From a checkpoint of a small mixture-of-experts model trained on Wikipedia: 49.7M parameters.
Below are experts of layer 5 (counted from 0) of a mixture-of-experts language model. Rows are named down (a neuron's output weights, with its number) and show model dimensions 0-159. Each number is 128 + 32 x the weight over its row's rms, rounded and kept within 0 to 255. Numbers have three digits each.
Before each expert's rows: a language model's description of what the expert responds to. This comes from a sample of Wikipedia text that the model never trained on.

# expert 31
What it handles: Pieces with j, v, z, ov, aj, ab inside Slavic, Hungarian, Indonesian and other foreign names, such as Muljana, Torvaj, Adjutant.
down1:155144098088100177121148123105120105105128125176114173129106087156225110162107078133117134149177090128088101103117177124140166112099145150174131177189146121192078119139096163182123048078106128124130155148108128124140123074142093092165112093142118139084124122175156142144206117150049196066177112156069084120092079181079120150108131127110111097143114159094100117080146151100144135102111147065098107126139127099106155140117111122148135071076140151152103109128118084110147133184129097

# expert 63
What it handles: Final pieces of European and American surnames, given names and places, such as Barret-te, Freiber-g, Follet-te, -ville, -berg, plus Robert, George.
down0:128107216131124109106096151105113021100184206116131089093135179110099109121127181123090129076118117107113111107168149116167168149165141191174151144128084114136096129136123090093205115091117084152162057145156087139121106117140170159125111178166081138103128182138074133124185096130117125128086103148152158179097096150076144147113125146153138135181150097088116141132128143133056149112156142098140130118177155115131096103074085079123085115150157118124099168159160127150077173097120115

# expert 28
What it handles: Column headers and field labels in sports, election and infobox tables, such as Votes, Apps, Died, Ranked, Years active, Pts.
down0:082158094118120117129165123139105095175100157117123076113069101132084102170144149136143157100108160130082120108079130095096142125131121118128147121102089140141112140165145054122192102141120093129042077116129117120127212126111077116082147122086147146116133169142160098137162143169180103119128133155060129198118062146162127146048096090126176148093092096156149082099156158107126121098153149090159189097187168152144170115153162151083073071116140160151138090127061140135144129101101162

# expert 21
What it handles: Closing pieces of abstract or general nouns in expository prose, such as sla-very, ill-ness, reg-ions, independ-ence, plus United, government, war, health.
down0:145062142155055143121141163171126098097146126162120111085136113148097175105180139152136099191065164131127112123115113144109098164137089176120142125084102178146086066138151092121112095155126154144088122146107113085110131160160070099078134102149160106177096074095171068052125153143105171141141115105074131191151098135127117096104104110130136137112150074065124121122167167167065134060083113076140095057137169139077124142104196089128118158131119145145124154162100096140155139113136163

# expert 52
What it handles: Mid-word pieces containing on or similar syllables, as in Reconstruction, Edmonton, Donkey, Con, ton, son.
down1:089123135098139138184074122131215111086183100105200074129136084126095114143168141117126122083113102128118104143093119101129153114217128128156128173183078111105141121096105145091145107099153103105106107120109103120074185160143061146136171088116104166063099157147116120164109104109123138107115146110151153158152170153163125120155112149104141167180167090144157073151096186173125105204057126160131121164106148123122081133141134136203084088100105060162178150114104121147127099154140149

# expert 32
What it handles: Word-final pieces like -ers, -ies, -ances, -ics, and header words or units such as Votes, Species, Goals, kg, mi.
down0:160068163152066164129126155115131116110103128113104117131179124159089142146087153096088129130128170106120150088113115161183088135082114121135159098138142192128130157140179170147137141145088096135157168095093120081161166126110142203068142066133152136135105115179204154151151083100192147104149111070179113105127126112114125157095166071130213107134118122130159145144134175160175194072150078098164163109179144112125127096152152151121199161178129112153164118095123112146133060094135119

# expert 50
What it handles: Inner syllables of Indian, Pakistani and other non-English names and terms, e.g. Shak-t-ism, Pakh-t-unkhwa, Kr-ish-na, Thirumal-ai.
down0:164136087135087095079093120126096110160148114072189147143087120107098127148152162134150130132115092086095134161115143065096098170133097123173130090110119198122099142131133078126159187125099123140159102154199118123133117167082129112080098158107112156048199114117066116064107111126087061115183132120107190199117150114140166156139140102120092078180119149110184133161164102094161137141173150143203156096083126108145116092154142105066147165112091100137143138137092097120101089145131116

# expert 36
What it handles: Single consonants and short fragments inside words, especially foreign or unusual names, such as b, m, r, ir, in Grabb and Haarlem.
down1:200074152110106167062133138135154156186132108151156135054128126120100156130125129126139197125132084172157063093093163131177122136081096146183118122119096139142095097150150130136123107100056149086119135146153161160104202128164147116154158121112111151193133134171114052174108133157100130123133146077164119052147152110120109101187119130144124162127151123063162177145113135116192112152134104147145167137110094191156151128156123159126149046209120149147089088093143121160126152101116122

# expert 18
What it handles: Plural suffixes and whole plural nouns in running prose, such as -s, -es, -ers, -ations, buildings, members, children.
down1:141163138121098148145129154115155114081096095101095147123108133154174192150075103099151098054171062098128116130199119148150181170110184136141143099170123140104125066108135133163142144148103187185152180163086152131147181099136165099121131107113127111124179108123168109129210143114094115142124067139123168081124114204084161081113112174098160165143105076144155092158091155137137115137160134123129115148099167111102178117105136071098165145135190157170051106111119140116140062112125096